config.toml
experts_per_token = 2
d_expert = 96
activation = "swiglu"
n_kv_head = 2
norm = "layernorm"
init_std_down = 0.0
lr = 0.00479
schedule = "wsd"
Below are experts of layer 5 (counted from 0) of a mixture-of-experts language model. Rows are named gate (a neuron's input weights, with its number), up (a neuron's input weights, with its number), down (a neuron's output weights, with its number) and show model dimensions 0-191. Each number is 128 + 32 x the weight over its row's rms, rounded and kept within 0 to 255. Numbers have three digits each.
Before each expert's rows: "gets" lists some tokens that make up at least twice as much of what it gets as of all text; "raises" lists some tokens whose logits its average output raises strongly, later layers aside. This comes from a sample of Wikipedia text that the model never trained on. Tokens count by the router's weight.

# expert 25
gets: ")", ",", "\"", ";", " he", " He"
raises: "\n", " |", " and", " in", " as", " on"
gate0:099108126150116203074087133116186124144128142102104140154158087154082137169135104146212116136119088101140113143098163129088120104097148131114141143127113093109130117160159127121124184150175183077100112183121101109091103197148144165126148170170085073158122093157140109116127093127104150066182116117040130145105094167065121128102111119047091095169147157131092108136138110133198101163157157143115145135108076102128124141073160113101176112114120137127103161163119110157074162155126148178079179102123072137142175147133125102135182120101145174133131136117126118140158205147097234107
up0:135118095126122128147174150068148167166139109118096155166111084123129175122123208103146085123094115084042161114117110134130179153162134171122128124142120146138125174146131138107115144179160149133133095157161139120067117083174121149056181105123127196171155167133136150145195107133162147154144126140122157136121154118052179151119119128078132088112121068134124119146140093154166174113138149103072174126142139128117134088102102143080121112066202093096095187126113131082096180162145115145159168155049141108135091178111079120149102184152128120179163124140101091130170091120108215076
down0:166145115116148124108120055119115168151102099165019051139135136119143151106095166121076138113155142111126136080095116164039087073164120130130147153091085173107137116093182159119115183096111148136136157109145049192156140126134161125127094148127115116075142127159119159104133132134141169157134115109126113101095165097147095150108164097063164060125149213139076115125112166141138118157111154095131072138089135091118154085152163137120147059172100162085144158120086155130113144136090141177153083162183184125146154096115113171086107137124084121094180151103123078113130134175095119168

# expert 5
gets: " 1", " 2", " 3", " 6", " 4", " 5"
raises: ".", ",", "th", "%", " in", "ac"
gate0:157131087112165113147098178165144088157162133078140161111140153151133144151074108133099112146150112120071119114160130156124146079117122126116130126156063150081184120108114110209158152133101164146096083134111127139096110133144193124218138145123147085083122077122143117127155185086171200136142132158097105164136180135086131117151099090077094167143062134078191112156088096111145203163060130089151169179159088154093111150144117113156172125166147145145124121093143080073107145122125110079077103055123142126151134153109095152177105085061135126104109124108169104115174162092162100107
up0:116133121168068104059129163168098097141117173151188118126134150157140109115102163077121147145084056141124123108089136076125101048133110124098163053138084147155120159132137082102168119100098148149096153055130123152150133145118149124113123157140144080159118112139145168179140148139165147117108127132144153181095171206133169115121201137138185102183125100075184142131115117136158129161155109101117100103158109120079125116149111130170124177157169088080137147185113128142172137167116144069182075082114143155133135169094131154164099140127146124034083094104190094098109181114086102166
down0:129145152083125102133206095089144126142195138122103158146096112058115137150161104146204089138171080131152112114157132074104138150151103107112142101052147179134155040125082089165114163172121177072119139099119120110084103131086198160162145114108088126118090078109138150095110122078079102138136102114062124112130140075148118167114143172106138093095100130147143129175086117190155126096097150122128134173136124121150096114137140083184071135107094154165148130168062159132116125127085099092167221163112151121142114151144151098077182118126135100122168120134160112176083064132101132128

# expert 7
gets: "o", "a", "i", "er", "u", "en"
raises: "'s", " and", ","
gate0:124160098151176114094083178111118062146139148084144140186153177145119118175136138111112131091092085166122112146148131078153155155169073137086154153125147062109144145073117136125117157086134116096158147149178098111084131097040164138152084126113159131144110149109164105137142166169137115082140124074164130178105133116095082094138119141146064126141115165170141123130138074127125141159174156135127103090146142110115101158136158085182214127123159138158157137175144096161111148127074109147071184107130094188046099186155147093156128151140129154055057129104112056100108095088147155111
up0:159177110081142079106156150157119165137171104079142159072111152142124089136127164164088086086107064144169126133162197154112125073107113192133113154115127124138120168119163116132078113142077099168129111160150111121113186091144130032106124178114165095129153098146109125107118122194118167155148125145122143143100148126153191150138139109148088132089135072109156129185128177095083084081136145094066113133134140061152115116135161096180097149142100103111089103185148176126174102100149169147096132146090161129125093131000094091131104161158156102142128161128175121122165117144118147089
down0:095115054143105097090128173132175103126137081192126135167146146077138127116113195094147081159109091104149107114067187104092148104127123101139118138125172111156206199102080125171120152135138137090138138104131092114127126068127147118125131183144142091119086195068065127103108148128128186102123123144130148146190100125130145091125078104122094100143059127151208122116142143104168094094132101106110140118160133141124102162174051145149095126153117167156087106129141115138089066076120091116140136133145073153122150121099152170104132132169104188155157128089044105144112075066168107155

# expert 4
gets: "ed", "ated", " known", " released", " used", "ted"
raises: " in", " with", " at", ",", " on", " as"
gate0:130107170221121202103158201120106105166097166101189158124142163204179100108128145131104138147118151166133142194074149163091119135123131126132174107090108088146078137148117128139152185072158110188179160072119136134117148124142124114196085140110170076068142142117144138112145152110166131102141077136052176042164147118079116142159069118125176148130119104095157110136087148128102159142149202132107117124115121127110113138169145094179094121160145120088087098096115086079099140129088128163135114145111135197127075146089122118109056122117112155134109153144117122156112124121100081100
up0:124132134106126146145162071084162134060079108139138127107136167129180132134182130157164137113147136122137136086152133141091105085102117128131156100170137108106181173172109108096165099152134116130136180136096160077130094171132127091204118197126170144149129150154110170123105133088115122148182072087110074160103114118140089135117117166098166083074131127168115040078116160064084081123101156098151074175142148120111101101163132114132088049127083162077186103052101168162052204117159146130133117177148116142112127137136165131167127163108154148108139170135137159089133104177157158136
down0:151185161139114108167167181133106119146174145118127167144134188136181166077159139095154142160112085127147125094121132146130134098112135090131135158144127113090137096126188152228158151152123163156151134146129134076122115091098064112179075093133142085120080095143071108149104102142114110148098126153116146095113165130188173153089106161118061103150167100143120145124162122111137115163119096200107157164145141093138128124133109152135029113073139118050189141206130105146103161109103172118111131122168053159120093094143164124111090098147141162096152154089113146155182114075048137148

# expert 16
gets: " \"", "'", "'s", " the", " '", ":"
raises: ")===", "===", "=", "Scientific", " had", "Member"
gate0:144120086203144111121128136173133185129113146077154096186155144123088133093176062122149154118102107146105132143124112112154101096148136121166106174128195053083103132081137108121128088169136140156180083143149126092140141124122130139156198114128070153103155139138083113131152187146182205148181160115154099121220116138155137132101094123141111134131143145151123174154113162210120156148138161091117158176114102134110112128118120228154094117169200078108104076181182147122110139102109115139123105179082143118177108154101125064120104138142159068115139112175123105098154146119091121172
up0:194138110169152124180158167091202175101135148155157106148134104124104177186151148153103121182140103068155046190145134162112129106109146164129130056157142155152159162164144095092106116081097128119119116131114147142102104088085123172120128145133189138141160131088188109065152157180099093140090128103149088192154139131109156154119139138187172140126131093204155135123159097139162160087107179196116104122146133142167126156158123123113148099151061163153133093121075093154099094115117137071117059082161178122119118138138122131150140158128103150123191107131118192067102172160135103104
down0:146135211112136108120141122125092115098132119133123097131132133106101077139080116150144055130117144132159153153131101126127077122148131145103126130107092118106120083104176186186096109150101145120093107121136158174123113107160173122151123108129098147212115144185126116124141076130171104140163140109094133137115151110098141155203145071118118151133142098137130116134136122114085134067123101178122134146077119083255125096146110028067164100168119150104153142149111113111146097103133082100095117115106181110141164142134126131115142080111145111165148111142107095115100025114158091156

# expert 28
gets: " ", " M", " m", " S", " N", " 0"
raises: "ul", "eth", "ump", "--", "ion", "é"
gate0:132098141141171142051136055166120169049104130095082156096108111180076141117121163133092089146149123125129032118113116162125098108145147157147132168052117131132174114197163122117090078164078168115172097141087144106104166154082135151091121118132096167173152108139046144121106137107131193153114105173145148112160068133109109095172076140120158127130102110116192128145136036115140106156167146073166098090089126153154090091150101105107200137148121132128116104118137147153189133142096127118140063104151109175147103100154149161139121094089136163135164163140128109140101080113164138131
up0:135138151088167105145148132145158144148126091099128061150150088120100079154129107175090165107127137147123106156104047100050159141105150112088101111090113132152186101138147172147124106183152160165127074175110130133123138100119065067095167077106150161170127032159137120175147136175104139146127174067125141140146101099121127105157148084151161061113145185201129116131088138094087105167170090059123147126133185150130041092118148121131169175154076109091139152148093131134098165120118155111177180128105117101130142141148139101109105088162152128144137163084155142071138160131185122143
down0:144137160141116188175110165148120103127156187196135107132130132187118130111099158078148131128120163187092219127118138079163064137154112123126069093133074139135098189080127090142134099163132109127137136107115069113105149175103134159129111122174175142132119086187091166156142153108145118157126145088101086173134178173134162085143161152140140074136135113165080077157143106095148127141163096063123127104046126063170114065145089169155127157125085130150167086120164188193131114132138129151089149147135139141079138150188092127149133100138122159120110150165174077141128176064148114110

# expert 20
gets: ".", "\n", "==", " ==", ").", "==="
raises: "\n", "===", "==", "====", " |", " In"
gate0:098109151143127148147121157162063140095084108121131156144178102147100097092139128130172080157100108127121116153165165127141155159163137120229121167147102145150096141075194105091104081176130114108148170136150158128089136157143133116129075175178085134150143048115117154113173093130124111106171132143143191114066136117102135086168190168081115143175088162133076144182076127157101106113132129130122186115141109108107113188152129152156152164172126123163192104111170145119079152194157123148151115056109114183151152109117167122165115135132099108096172196133224144141127097138117148157
up0:081099120122142139162153173125150153176096151175086167108100113109102158107079138150188094117144117129141143124129107130130144176156192099102133072119134121109154162145077138113122127083163169112084166139094105131181136079159124166144118153141108126140196124156115129142129076129062130109140116072177044138155113220090116169146104119154114196080062112059106104147162143144082118145037095108086129114154139085132134126141088108087145125121177113105070127136079150149183119104103129179132154136171135129099140099156114142132148181134165177084176164167175102149150067095095142156
down0:065089120138187147091132158130063110152109164155094147128112088112142147088109133173180125145154142129092151137094151127097121115150208124144165172125143176104094128087174121168119092111126139120124155151144133163153111131196090068132187192129097124147113090134113190120116175118090136170062158119173108133142149146152085162110168154118164101133108157139103090207090109153155160088095153123125198145143084062150142117180111150148181131144152124133142107091161117123129119142065164181097132126086149152188098138145125218166093160098117114053134107116109144120111075092188166147

# expert 14
gets: " (", "–", "/", ",", ".", "("
raises: "2", "1", "3", "5", "4", "M"
gate0:109193113155088120110147066126161165152109122120153153098139127167073041096147148132130138160133093203111155169111116089155105125122218120097182159106117120108080203141102169046123116089152120185143121104139113164113127125109099096110162169159119164100097126140105129129082126146139137146146170148112113118148116164110085134190114088134191106122087106150100138148176076145144152119094057144188074154094086076107093097068139156127117148153140115209142123124178176122088082097116130147131161132088142106075163128203129185173146137167159119118129105165132133121105125179136145133
up0:120098099055138158116191198077086116214144137141158098071140156115055156117138123096108098150157172092127127096117150126148111149093081124136103134185096145163102150085102109115189144125161131207087137122075179139121098124116089145141148102067127068122168120110082130175125126109121168083114158078112079101182128186111144092127170195112163147112135113114146113147187122102135167111096135123146121103153086120162106099166127084158056142085104102154103121135122119136187176179098136109082093119112106150103132176107150125147159121152173150197109179116165164136136090116108092169
down0:183099121133080146142138168160133194077100136129107210150107067179116154085143139078176170144159114094123073131152091144131168080121125153097177180105100169122162055109071089141154124146160112120113105107136137095132129164173141146108135089123129078087083153149092105105128197124129120109101157136152144126130141188151098129121051140092103130177116071146171156161129139099111122085131182159148117150111110135073147134123129091164131183153167098119106173113092048157156084134152080068105146115168121167130106161130122146116123064095075163133118098146096163095156087138186073144

# expert 0
gets: ".", " ", " 0", " 2", " 1", " 3"
raises: "any", "wn", "aking", "an", "ans", "ids"
gate0:140178119182148134066110120123080116181115189156170147160139113079102150120162144133125103162133206109131144107127140140114136147160169149046083157072175133109136175116133151186156102099072140117141117133110153101191115142132122086112123114114121125173174193092098060071075087060120107104111122134184105131192132150107060128157101172133174102135077140135128116148091091154113120117157095121116145150151106094140177142139183132114112096106133154137118113087169182110128139139071115145119183118143103125067095185136131081151140172189177039134136102131119114097098126125099185126
up0:137123123155105134137106107151133108134131087209110198127139119147091110122115136118086162129025101119088163140129107131106166149139195090124158096147116134036145182159181077088131139152097117128131112094135145118088093158089144100145148079151098110113131063079085092162154182116128144111117110104058149119057150093166131128144145101131115104116208117138057143156164147107185081152179138115133146099075153096130134119101111155164141113129124165116117096170134135111121139213129149148094128175178045143120178108090122102092152110118092170127131162076133095143124082182101140156
down0:093128074169127153163158155132127137121074073106112163132107096093142158119138127138111109216088114101131112124119113172104107129180145102150094106126118084090127120106101057153068199231147093064189129085145112147182103140148101122120131079091161127138135118081097141171092120141149118083162144130125132167099059158175128097168152171172171125180150102118143127070138191092150119128136141088137147143187108130087160092076139098142106150149134092102125193099147165080105136143143196148148145134116098195135109095145108114130127106127235123132141167157120146100110148144131123081

# expert 21
gets: " S", " K", " P", " M", " B", " C"
raises: " census", "DST", " location"
gate0:134115112078162092147145187091089136133148138098152115113158184168154087155047115122100121130131149130145180125107109136102123122064133135139088178107119105110142148133140135150177111108152125094057118162152147116111165086079116124071082149143185093123107135147155104137074138079176089120094143133190065139175133132210085124150119118073141168114074106119184125132108060116101134068161120100134072163120178152186170108155092099055138114142128115152116101167174152134150095106138142173140121093089132166159124158104162158175116195149155122102136140194187084095131103163081128132
up0:130150112148176167084104110128077132103152093126206113124184187108146141105146098100145073192135130133148136130107139138115144133137131202177118146117130135138178117137125163173132141128079125144115172100164126144136179134082107152103152101044144154113104172080091127161119080130152095166144114147099162115106098063077048120169120132104141136092142152081122097081143144079138148151050077074101177081134101119173107156120122121151122162152150093131096076124175090110140123118148119125068109177139166142110059139141065105098139156088101070122162140134111144110088122179033162144
down0:161145134134088124174126136112102120131126108114086082138151142157095116151112134079079158187143148175124096075116133115114103104136147155155190147099144128128158117110206165144117085152069082158100070079147173170219088105114136135153112151132094153143101101131139115108095104149139131150158131175052135149129140083039078098127118131081149152109132110076133083139101103143124092154126112117097114138116181124158150155153141132123180119139188156071083034188154123153213132160162128160122140143100116146104123153130102154116164137138094111177171136205144125084153140152221138112

# expert 31
gets: "s", "es", "ers", "as", "os", "ors"
raises: " of", "hip", ",", ".", ";"
gate0:131093115132064172119126154132082190131128142153170120054116099142145158157132094152121173187095158109156149165125105142132127100120047132193169088139145080175122102128114144130145120155102167092141129154167127190139104160140095145158153179081133153129097190085084189118136121112131141114154177173141072115169163084150180160170170117141137056111113086124138091130214105157128150109141080126126151095113159059102085115093093117151120098099161186116104104092164075060104124146169134137103067144152090169187109099156162107107087096132083127136140135147171141120109123093158117110
up0:116150138126095116157151148117246093066117113110137122143163187166104136132131172190155144164060128136086162119183173136161146118093128152120171139144189125062123127147124143197051075166199097123122120098160177119156158128107105141130128116131113137104126117118190122124081099128104078135121164125165110126104185142101143050179111134089153080092118124110129100134157096130110121102169064095157152160179096184094138138169166062129089083077157149125151155159092110142128143159095104147133121150099183069089126145160157146102098178122145111181106165118131108119140150159135102145
down0:123078100137110128197088112115131115092167123131077113172106129121144186153158122109126118102153097185177164084129128158150145213197136119097102174141107129105187192047117113073123135119120104137144058133058093131117162078143124095135075128210147133110141134109116127097132175157120126113127105141082138116144130076109072161132145136128123174109128133135132142199037122135158140112111111100078135078135102159095120235124132153159126163135109159157090101143114121128112074123094136123101155158136165182140099142081088061102119135123109163093095146094159095091112091122107157078

# expert 46
gets: " f", " c", " d", " t", " D", " C"
raises: "og", "oll", "ool", "old", "el", "ou"
gate0:170112120151139098151169194197119066225145142141062093066096139165116131169195090074082134126091099072114076101161183089167189110128123170096103164144064121138083115114096128160118076114112127165154130142121191113143141139113084086220116113104144120123127126147135096122095151120087140112133137144108111135145083150125130142155118164149179114169123191145068160080087136081110142101123162152092134103167090095098097133161120139128078148150134105138134092128163150153105133187184159112134123120199162087147192128145123158135138159136130133103135096072110150160125088122119148166
up0:138125139129149065101150181146128115126132155150126135127145139121145129168110170135159124136106104141090133128139209083112161094126144064105111206192103136159114144121122125118142169142184092143128170115058102095187115168146128129185109116115129106159107097164185147136090128155101105145117168129166118168149089109146115140086210144127159146113083172125166153125151118180114042119097104125128144151126115120126146125087214107173092121137075181064074078172133162185136168146146174084095102141147135111069093112151180108125170172064081131111112104115122094189145076142176148112
down0:126078133123140101184185119169140092117182096116071128148162094162120118153148157122067147155203163197135182128147073149103119076120124148162104166183165112129115131085148135133116129120226113169119171145136114112138134114134149104106160140062160155110113144146166103107099130154101152116123120155081143190160177076158144114123110101099164088104090100181054113120119131130082121044141135161153142104112139121146118101067123163166157144127081161089120091123128087062152116189068114149131133115092106091135098142152145118093138113176104164135137121188138153111070167120046132173

# expert 27
gets: " in", " of", " to", " on", " for", " at"
raises: " the", " a", " this"
gate0:119116149068150154088135098161163153146137161096176161165116080140122123149143090110104057142137152125157138126051163136128146096096141149124091111096125125161119117097127132152119130097147100181139140163185110153202108162142104156185137119177113080134170137169121180077146111103099166122179090117122171165173151182143110175086109113136095118042142154117151147128073157090178099145082110038085092128158088105138178128126131109161189140198181146134132089149141192169176079115100155143154143109138143146111127148132113111116109103088104159073060153176154069117137160136116117090
up0:122117148081143089113080098144169097107114166099146132119203162172182167175109113186140119136152100175132091088130115100084140072140162126119153165148096204114128077118140141101117165134080086132116151062121089152124105108111089078111205108106104108126104156163166086181143103158088118164157087140128139146154078123155069146167173138125134213121159153096081104114140174075150153106119145083157098125132133156142147088152181088143111078132153151059155170147123120070135151124110054171121101102167088084151129100171174176125136137154122136127164145136105114113108120154067175169
down0:084129129129102102175083133131127146183110089162115114156140131134151119192201181090172152134112185180127166133102159135100142152086126146086122092131175142111110142127106163126075121095131181152133093209088109112065172129106142139131135127170055137148136132108143112115179175099124137064113087170070161141155136117116136076170104159141100091141137158061118122146198116111118149087117077100100113101095131130184107123155168170086139121064195088146117112114103124115100134148094132146148177155079096160136103141110169131126154121159096093135187096171218198112102090118152152097

# expert 39
gets: " in", ",", " In", " of", "In", " May"
raises: " eastern", " Oregon", " Vietnam", " western"
gate0:149129081138150091169122136143158090119085127068157109129148138133130134112164109160156098165143135127143083137126174108166162066149062150143126140082126141174158150140038166147110166117135131125130151096171119058107126120154118093116154111184126114101142154099121155085130100083131177198135183174143150155108141098127154101156173098128069126117091143114105155119160099162095136143100095118061123135184153072139156094177091131064155096087193122151151154089169120179140144089119157115140159125165117122137193133163156104133123194167128085165173086140121007170117127133176101155
up0:157113105113154117119103192153182138110132159138175151106145165134160149136105153165106145116143068139129069130152117185167117153150090108124089109095185140154160145159076142118089102070135156111155140092121067158115134059103175125110172109090122182097155123138131140171172078135108071148127140143129164157213101136171102156146168153177103140155092129111080098095127128127105096062072132123067129180117122085097128055157208154078144123093169160167125125140111115146180109110121093154117103145159113153154110137157102102122084181171105134112146083143132080172122139102212088182
down0:166141097152090149164160090101105176101103168217127098092151168110154120068155184160105127122145145212146110118168151064178097149106105129083050103198141125151099167178118140196092094182144162166124179097153106116130156144161141179148065152119142073132146150125174121155142147133108149122111110114119089159133164158149203125161105044157180135131141115125181084136113139075124098125132066122117141167149150119126140146111119114155137077137094151144091103089102135054132099117101136125074132100131174125147143070136139104066143135135194129110086144131139171130106130086125105134

# expert 22
gets: "\n", " re", " al", " co", "\n\n", " Full"
raises: "-", "\n", "|", "In", "A", "Since"
gate0:083162140064122098147129129113135133170133118034180166091198130162068157104105144174081092149131111180181150144097128080091101164131169133115080126071091132129140142147181179124164113105130128115152140146159121107103119092109125125087101102134138153073172095099134146135122172115131124099101130083173135143121116160113187071097097087180132198155135113121130078085096116127116156084074131086128102180109136139144036138091143086048128113139154149109145161113165169156153082129097118165102121191127107147084147144120079184156095178123154134132120194125155096123168106157086150152
up0:094124186143112127099110158148119113109160162127135111115219166086165081175177146168135136169062101126109146131137145091145179055104132137136142129147123134154140164118144113135121114089098093144134131104131158134063067096118092115152168155088112105128109167105151130175107172066100104113083187098148061148125139065111138105144119169150138072098187121150124157142173097110139126142137201101145128116149137187143078139170136091099236084149123072115124083151144171110127175121102178122057140133132133120075107073157130116086113087200142100101079138137119091130107149125173147130
down0:081174063086125132099088128136116049084152105113087120141097152066140158102089193102129104139122109112145125135106170048080113171101128153133088146185089094106131132169125119110123111130065120122164134098107164163133113152116122127163141122105149119166118111098189100120169103163198135095191114158121160116159185105173126132130235143155134137161147108129134125143076110130102121134128188125105111153127134126056141153107164138141134150121142156148087058097120119144127108154156103182106125106142130114122120192125129026100119130076155107159126043163144110104116136142156111030

# expert 12
gets: "-", " E", " un", "–", " inter", " ex"
raises: "d", "f", "com", "c", "co", "lin"
gate0:119175104138142133143149084128210154126152103167150104151118104214131195166148075125145102128126133115095078096152150118133150098169151090127140130113160163096132095121114152116058182152104094130101080113119135166150211141136108127138113129140180087136093062171201125112152129123185134134129114136052110145141067088166162151156120091122139128183070094146082163090111130112167105122137179090137124095090089093190141173149087161098101087121097176116094122126095137106069071121159117158116063144108085127146168146156061129165069127113124087136134095161102128093122071121132105132
up0:139164126061094179158200109139112096148131112148162103165148130136131103147121147158114112154132128179171106139154115082106226182123139138196129130125168125132099052188111115071117120140184134138160201219127145162112125108167143132138104082132155212121113152150143129123133115177112126104083131097119131119093114124082095173149136121111123155146149168120114131110151113148124052151116116152099171180154173143063082095108136147165113148164111110106142102119095134113113138103043093166132102154169054144103102112101104107098172163146106051125100181079113153125092151167098139105
down0:164100115137110115148155120128127137111154084166083127080161139133111127084033099121148137122166138083102145164145104079108077139147129130114160110147150077094140099111176137156133162166101184159108122080159166136106096141132153137139137137188152158120161096105172110139095114111160134163094129131141161119073139122097128153119135136064125176121162093112112115124084163073119104124151134125088096119151151141085214138105116198007170140089165179169114105114198169133163162110090130134115177137121125133114123083100078162100087131078127087154131065121118186078120202071112149077